From a checkpoint of a small mixture-of-experts model trained on Wikipedia.
Size: 13 layers, 33.7M parameters.
Training: a variant of Adam for the experts, 6255 steps.
Below are experts of layer 8 (counted from 0) of a mixture-of-experts language model. Rows are named router (the router's row for the expert), up (a neuron's input weights, with its number), down (a neuron's output weights, with its number) and show model dimensions 64-127. Each number is 128 + 24 x the weight over its row's rms, rounded and kept within 0 to 255. Numbers have three digits each.
Before each expert's rows: a language model's description of what the expert responds to. This comes from a sample of Wikipedia text that the model never trained on.

# expert 8
What it handles: Sentence-ending punctuation. Periods, ")." and line breaks that close sentences, list items or table rows, plus place-name starts such as South, Mount, Hel.
router:110113130113117160111159120166114148142150109156092106149142111148104154125145158145102152110140149092133148115093119108122143095098106091165141126102159124090120141099126090165125120164166153
up0:106154118149116102132108112060154152118139149124143116141143154159210141118160128121113091110109116130153094109160152153183138136168152118113145106177125146184131128134127122129088123120136117
down0:129149139181115115113138113103110125129098137163117114106141158124168166139180123082093183150131141132157156106114134161105085105133107154086115136110117122127137154099091127128129123088131137
up1:077137146130174109137101129150132126123119098120139144124125143123142120128076113129124123137131111143125114125143128134138126134122143154101120121143101122170020126133137137115135160122035108
down1:152117158148153158173146116110113108086114093159153106104102160144104092152109144110104088154119145115151117151142147143156149146159166097105113113142158147131151108156160107113143114149095098
up2:174143153135129089118085115135182137146138170093132112137088144140148120121101141144114096132133067139147101145153171106113064143126109195118114131182121106133151129127125113106096122120100107
down2:112131154127137153091133114107139122109143103119154120151128131128157124080122156167136116141096105138134166152084137112109160140132094074140128107176069172120176107147137119139151107143130127

# expert 48
What it handles: Vowel-final name endings. Ending syllables of foreign names, often in tables: da, aya, aka, ia, as in Oda, Jia; also initials' periods.
router:134126120167084111149123103148096125129133147139150100149147116112107123081112105162162171115108127131123165081118123062120117115107112126145149143096160121091076170138140114129130129121150128
up0:142125165182110104091069115120185156123073141140128140134166142141139136165088132120103116098154162116088125168136151172123114137090134136087137123127132132152117118151109110124089140142130115
down0:125139170139159103158115143138162139145152093122152084166143106134129127114152102151126116104165137148160087156149168131053177144174105133133156107133109133155081097094158123087119141092134092
up1:137117148108122113129092125141154087111059117138141122127177099072128143131154124109161102120150165107092123110132082167125122129153148086109154126123141108115112137164164071101116161123151112
down1:116100125132157130126119136127162111136176119128160123136099117125132130113126111099123115140108174101086134140092129115140160098115147110173127165117158089107114126109120162142115116112129126
up2:157134144137174095106106150106113135106114168117121128106061141079148129104138113124066110160108123150118110120148144098167119094135137116120133148134141100108127168152167162136124183123092129
down2:130068143146134131112152141093116134117114142177143075117133142143048131156117115129122120121115111124129150145135145128127155122149082075166192148089138125137098132135094132157105098047112168

# expert 3
What it handles: Table digits, sentence pronouns. Final digits of numbers in tables, years and percentages (200'8', 92.5'0'), plus sentence-initial He/It, public, Congress, degree.
router:118109124111113162112160117162115151141153109160094106148143109146102157118141156144101153112144150094129149116095120109120141096100102097169139133098161120098120145100120096165128115163158157
up0:110162137114148090112114169120160109116154168116119152134150170117148110097106075139139115203116114137122108138112110170154118113140134150085134123161138159165139108100125147116135143140084126
down0:133142117118145113098207128117139170130147154137115127129114143157124127103149123173083135114190141087142108093135143160159111092111134138111084139114153134163151166139116136170116165140113124
up1:125132147138130132140112100137135120130092118116144148108113186104142108117111130157121110127116114138099083106150102106167157196112144138067153170185097136126174123133163172114165116082123091
down1:151115115140147135134146101147120151125093120148129094147152112107130139106103068138151156109133150122088134074132115106164098136185127098116130121124139125141113151136122133139096123125130145
up2:130148147105161055136075158077105106138113152106137136089150150115144112128122147100124112154141129131128121147139124126131158189130147150081109141129103159152157129151134149116106141128112120
down2:101143105131124128154117184168119153145097097169143152088121112125102164178136113118162110096145125109149142143093129168115140154144147131094094158103136155161145119106123138142158131136130111

# expert 17
What it handles: Word-initial syllable pieces. Opening two-letter syllables of words and names after a space or quote, such as ho, lo, Mo, pro, de, pre.
router:131151130109087137174159164119129102113115141142101159111140150149058154125133127170090129124122112110143131107083123128131121132126118133138106138124138187108139152104137136138152152188144199
up0:112147112118110105165148145086123168099093147152114125043157131147112133158137166122137137102141078157082122169124129147109111111125135134090080118138127155153154094156141169121124137116136152
down0:125171111073150130064163156124172123124154151091125167102123093141101130111105146127137121080157119139111093167119115125101134112128136104147122191114121108113124126154140114095115104163104096
up1:147132116136123114167159124140155123147118139140122098107142096140137130136109126123179134102134082126136121168125144142117138164134134127096115129188117109165165126087112159135148144120140145
down1:137157114085145072098156134125156114151159087165119134117129151134097097055127165129141120123135133166149108102145145108120153170113123147132078139128131123095147108131105109122124181161168139
up2:146157116186099104143143125124132121121102161101112141077143141099099157126145116141093140124122083156126126143106115126118130124144126158118131137128114151151102131147101155117130154121122157
down2:125141099108164196109149119124091110160088121125133154126159129101068131089149175189150136119113156093168094126110111143093081185152124107147137129134124112144129142156100094125123148076117103

# expert 42
What it handles: Asian name middle pieces. Inner syllables of Slavic, Chinese, Japanese and Indian names, such as y, ji, kh, shi, zhou in Fukuyama, Hangzhou.
router:124145162108153135114152142160099151139160107127156132140112099148119118098147136127110124127171161135128142123134171149155161099128089111139134144096147160093069182097147166129171105137175107
up0:150166096116104097131133136117144180106144148110119185145090115114120136105119155187102122106103094153105111113082132110134085120136144143082149181136113135153123120135136132135124116105094107
down0:124118157115141118114145130090143086103107114148161121127185124114138151125112125146161151161115117138140147094115123124114086190106056104177191129105135119094155130106089149134128147100169165
up1:129130106114153114149155120094109124122104171135142108114126118133157112112103132150148137106116121148148127104090138119148142131100119141094179152116133112156125112128113086074128159134124078
down1:138127126126155171104098139126155100119128146112116136103123120118129099117128162122133111094151105151120145154120168120136137137152159188081108127143131121176152107112117152127136111083101134
up2:131143096151121139118097146111109135147148133143141110128110138105141075148124144097152128147131105129192125129143141137170142126161129138091137140120108099157097113127095123094146199128113113
down2:136113115129142153130160137165129089074142088157094110127127133122143160155106110135155145126113087170136132102159132098105144156117202137138131138116108099133065143117109125149137107122107124

# expert 31
What it handles: Mid-word name pieces. Middle or ending pieces of proper names and words, such as al in Arsenal or Mineral, plus hyphens, list dashes and mid-number digits.
router:128148145116109133119122120154137147122128075126132072110110110151094149124123150164164154109127150150140134114118122116130135110081106097147157164091174179115119139108168160153125138125141153
up0:116112160116144126107145168115132115131116095118194151126128120136116127113161079112109169169122122161125116133118120124140128126129123134112098122151120155116131136112112128123107112130113123
down0:139131110124092111137124087126126149095109166181134079137124100154130117123123136128169131138151152121155148088134149159105128132142100097121087145121133163183103148112120122130135107119134153
up1:131116143156122104164109133111132115133139110077146119171124124097089112070081074144147122110143163118073129114131156159137133108129143138105124134139125115108133151132147141106121130117122068
down1:123136134105124148112114119157143118161118164120157165122163133138104153106114170157146125111115129127139134109110155149156109126130133125067118107090133160153152146167173120169150093141099133
up2:109171134117103118159106147122162120129097116128145131156124127174138149130153091108156164115098110157177138110134176121111113123151114132128087148106142107164148056162148080135096128123139117
down2:127105136125178142124120103128076140130085142137161112121116161120146077104140143134110115171146132080132138151147086131125147112153132139127132162132168129144166126126102126141163135132132111

# expert 2
What it handles: Word-internal pieces, comparatives. Middle word pieces like ar and al inside words such as hearing, swear and Commonwealth, plus comparative and superlative adjectives such as largest, higher, oldest.
router:133105125094126139142151114145076144140145116147097099117131157139108150154173154137131145150119094142133152139145104108154135121113130092141133170120151117087115164117150160148125152138115147
up0:103145119159139125132137110123124164102067137101143137131074138125121090168101116134147105150156092146133126135156191103162135153103120141129116149122134131125143132146167157129141163123096140
down0:137100102089138130119153143134141137135117125118153134137142109109112168127116081118136153146131135159161124130139136165122104167105129122118105121091163144083112113137143111135134113094106101
up1:138129094129097106165115126150086146142127087086141159038087121122123106118142106144177130127139142153073133148150121108120103129142115119110138130173133130175123143134120194121139137113107116
down1:134130140102123111132163111133128161166113107081107150123126117154115131138157177162143090113148144102069172144125134075138137129121152122124115127119079155140137138131164087133159127124137118
up2:129107097094130127184118153139088088131097129191144138092122145141126128109159120158138119132117083127087136103154156137145118165122153140150133127144081108139109136149159142120124126069109140
down2:139161135128109119115166152124150157135122107093159146142122132122090119140098090129103126115110172107117095134112114111117156101112119133129135121106156085146138146130099144117125118153083062

# expert 47
What it handles: Pronouns and relatives. Relative and demonstrative pronouns and function words in running prose, such as that, which, who, it, all, one.
router:093114132156132176124115108144151137123135121153089129146133096127112161099126136081135119122173127114132121117114166135116183108097104110147113205124136149105106125085126099126133135112128136
up0:132163139121108130123119111100163135090116183154112168173124112141142106136094080107145090085137111146125125116153145120146137151126143165141099108153091137124135135141155107121155161085139102
down0:132069163127089115124093135165113131174137148135129097100092124177103150105148155119167093125144140119142113114153116180109126111098101095134133094114068186123151121123143149129135132147140135
up1:136125093109135127096107108106118137125161142103139138100143123080160133111140123091095095152091124145172065122127080129124135119118146143143124135120104125173137115157090123081132138157132137
down1:157108088104120099131165090116169139142091124149131121066111128153127111160153126162139132131083184093130095126143099146117115133124156149170091100115133113109095148126133143114175108143130129
up2:111132100132096123152154113116128087101108152134161154171128096137105094121116110094160137118134118107104100144136121141154108135144182129113155148126174094143137121140122117117156114113105104
down2:127149154132128149119115093128116112127106147121121154131145134123129090131096093163148110141127129085123128099143129100122117129127093142151081111096139134177126152178168168153142150107153160

# expert 43
What it handles: Early word pieces. Opening or middle pieces of words and names, such as co, comp, ci, Vi, as in "E-mp-ty", "comp-el", "Ce-bu".
router:098120139104113152084128127117131139090135137131124161123136161169053126136112143183111139108095111121139104143102113090182110115107131093152112140124152180156165126084164106128132138132141132
up0:151150091088134150129102114134139116117111167086109183118133133121113111124136140116111111127148133167141089128147159123141135130141153145123079136134143133145137109079176110085125115085103076
down0:126140131099143168088124156113151121114135111134090139079140125143095126147139153121100098130169109147101177115121162118117136147120123088102134121161125122137135148080125104135104137127173156
up1:126137110068128117122061107163119126097134182158151140094097083149130128146173115132132098114124114130087106130119140192167094123113165144119141100121111121148093138103142097111150140085132110
down1:120133112109129115101168123100126167144139135126121137170133108117098142158162145127144119118093114124111103154144170147151158076085107101142189150119125144090175115113178112163126139118140066
up2:151140125113138114105111098105161139100146209054105166090109121112119135111122154141140115140107093127129112076164158165160117125117113173127121193134116155128132142088145147118172139097088113
down2:138065167076101123168176100114121140144123102154121151096099104115139137151125107168124147111103085117137115125125128127159158132122088112154147106135128156150081119095152103133130079097176121

# expert 36
What it handles: Short word fragments. Short pieces like e, th, re, le inside names and words, as in "Mest-re", "crad-le", "th-rust", plus ordinals first and second.
router:120166124137104129090150089113116107139132117166131153121136126152140141147121121122172163099125118113128159154160097134107097134068129127127154153114136103150110145091125134166148132144126179
up0:137141099111128111089128148097146151129108164141175143110118125133139120182156117144149116141116139098112127076094139120090108137131134179122153101127130121114121101151113102132143112149101126
down0:143123138142095174139133157163104105102138123132105145096102154157121102092126110115138130124127087125146119169104115123138064116162114106120135093165160110112141147117125128142127148112123152
up1:128183150156125123120068095130109119132133151133120112112068119126163118146147138137145130112156067093101133143192147131129129131092125092093099153116120154141164164152136124091136124096103114
down1:154125123136106146124199111113120118108162117127080174123187128141133116126157161109161151118088114124156117156126135119107166138130142174147130116137116113093134118173136119132146160132156070
up2:132134148161099130151076078076165140128116069107110166102115137111113131143136133133115155136125164161113152114150133134131133150151104106144119134160100123159146101139153101141130073156087123
down2:109100080099171103133135093128124159185133117114144129110133154150132138141109151168106145122098102125150142135125151137122127140165149144101125136109121107184123108101114124136140179127089142

# expert 14
What it handles: Proper-name word pieces. Capital letters and pieces that begin or continue unusual surnames, company and place names, such as Rocketdyne, Kroenke, Kodansha, plus LaTeX math tokens.
router:142095147092101122128129091139132130108156157107130125165129133166182153089147155140121109109134148105141124129108114134152188108096125124129057108118094168158177118120125140140119117144113105
up0:122140124134126094168106110126150098099090144093135152102114129080167099113128116130131137150094105134123093153144128125156105147132168149087115104161087110169107131145115143104151153064114078
down0:137133114143133133168155152154136196117136145139117162127108153102134084106131121097120108096098119135130120131150111119078145124094113103126155124183120157172092148158136128141138117167117146
up1:149137166107129082192119110105124091111108160110137117141146170147167130130134105104188118127125121141149117133113123147132125151139134151105099081124086129176139128169087105146157134120121103
down1:172136126126141124147125139117142110081154135091164141126102099112186145134154095102119133111099158125127151117138092122136105096186113172109127089141096065123143110110185127141094130147114115
up2:129141114119189093120110126085119142096117154134142159111124120143096141128158112140155150151154126125102070131129106112105102211142163143120103116123104136125178125145147110116113121100082137
down2:111143090152135112113104129109150142103114126129089142072117112137162126086104138107148154131149126166160129122099127147126114135150098136087149179142110088140075169153143155095103154120103157

# expert 9
What it handles: Line breaks in lists. Line-break tokens ending table rows, list items and headings, especially in country and personal-data tables; also well, also, while, non.
router:099211108141143147114150100152125121127166111126105096114146138149116126123142136165075108105135126124146173170087132134105108126119125119170105151110153028094115144092150100155135123165154131
up0:087145165101154114087121117151129135081146131159115123115108128159174107155143133099104150161126135211179094136138129137156122143155142112121120113155137112138108119170140138090134103142129136
down0:167189169149118141158101117139092127092113116088158127100179131133116153141126133102114143131170119149142127125116140151117115143127125105105108123177141114130135113101147124110166119144163071
up1:140124104126130130162125140151169126143136142082115155177130167133131123086092096130175125137158129160087123163117138144100176162150138161115104073124134099126118115113139134117123130093130140
down1:156076133139113186125149123137122122138116092100136136177120125091119127139109101123142119132141141109110135095106167091130149127151086158107136133138127156113142132138138097080174139123132083
up2:143120146097095097155094129167132100153144112102098158166110178094122113088113098120151112134132121164134128181124112150105128161135186130124106113125151110123138111141087128096160154087117109
down2:139068145147119148097110143136142134145123090114146124190107127098144124118146099095126135158156150108115144083127152095126149144135139125156146163140105144092112121154137118117148128137132095

# expert 30
What it handles: Word-final suffix pieces. Final pieces of longer words, often suffixes like ence, ance, ture, bility, as in "Venge-ance", "glu-co-se", "in addition".
router:138100137165116145158128126140109149129116112141100102154156133096155099151118149127151180062136153087106160099136102137096101119082130101151105116103111105111114154126165126140148109148135140
up0:136127149080172128132151104123136077125143111140140139125109132132111141177088093114164138132103126142090140107136098150132115132111152177108073182127138113114143149144145177126153104126127157
down0:113164095182142149128124152111076129124141119138085102147164154119105115132125137101160127137149113116121097116117144172059061080155191133128110148162129129109109134166074106116144139132130138
up1:151086101084107108162090139135107089137113126152123110120121188093155138118130070136126127103119133124102126142135102123087129135120132113121140110134108147102123144141165160106156116099146118
down1:125137132143141101117134107171114155105119151109156178150154100137128125141076109170099091152129152125143155125185123160156112128121089124139121094116096109092134111122103113118141153158135121
up2:108111088146117130130097116147157127151080112108157144139117143169101112142155106128155080124141144125150109128150127160128142128137148141093134104105148087141090108131119140114087147144111103
down2:142095149152145117107141107152103136108115075101149096123134162130155094107091146107149170149106131141098129144125134152101134086138132126151124159078082121153123163098138113151105118130121146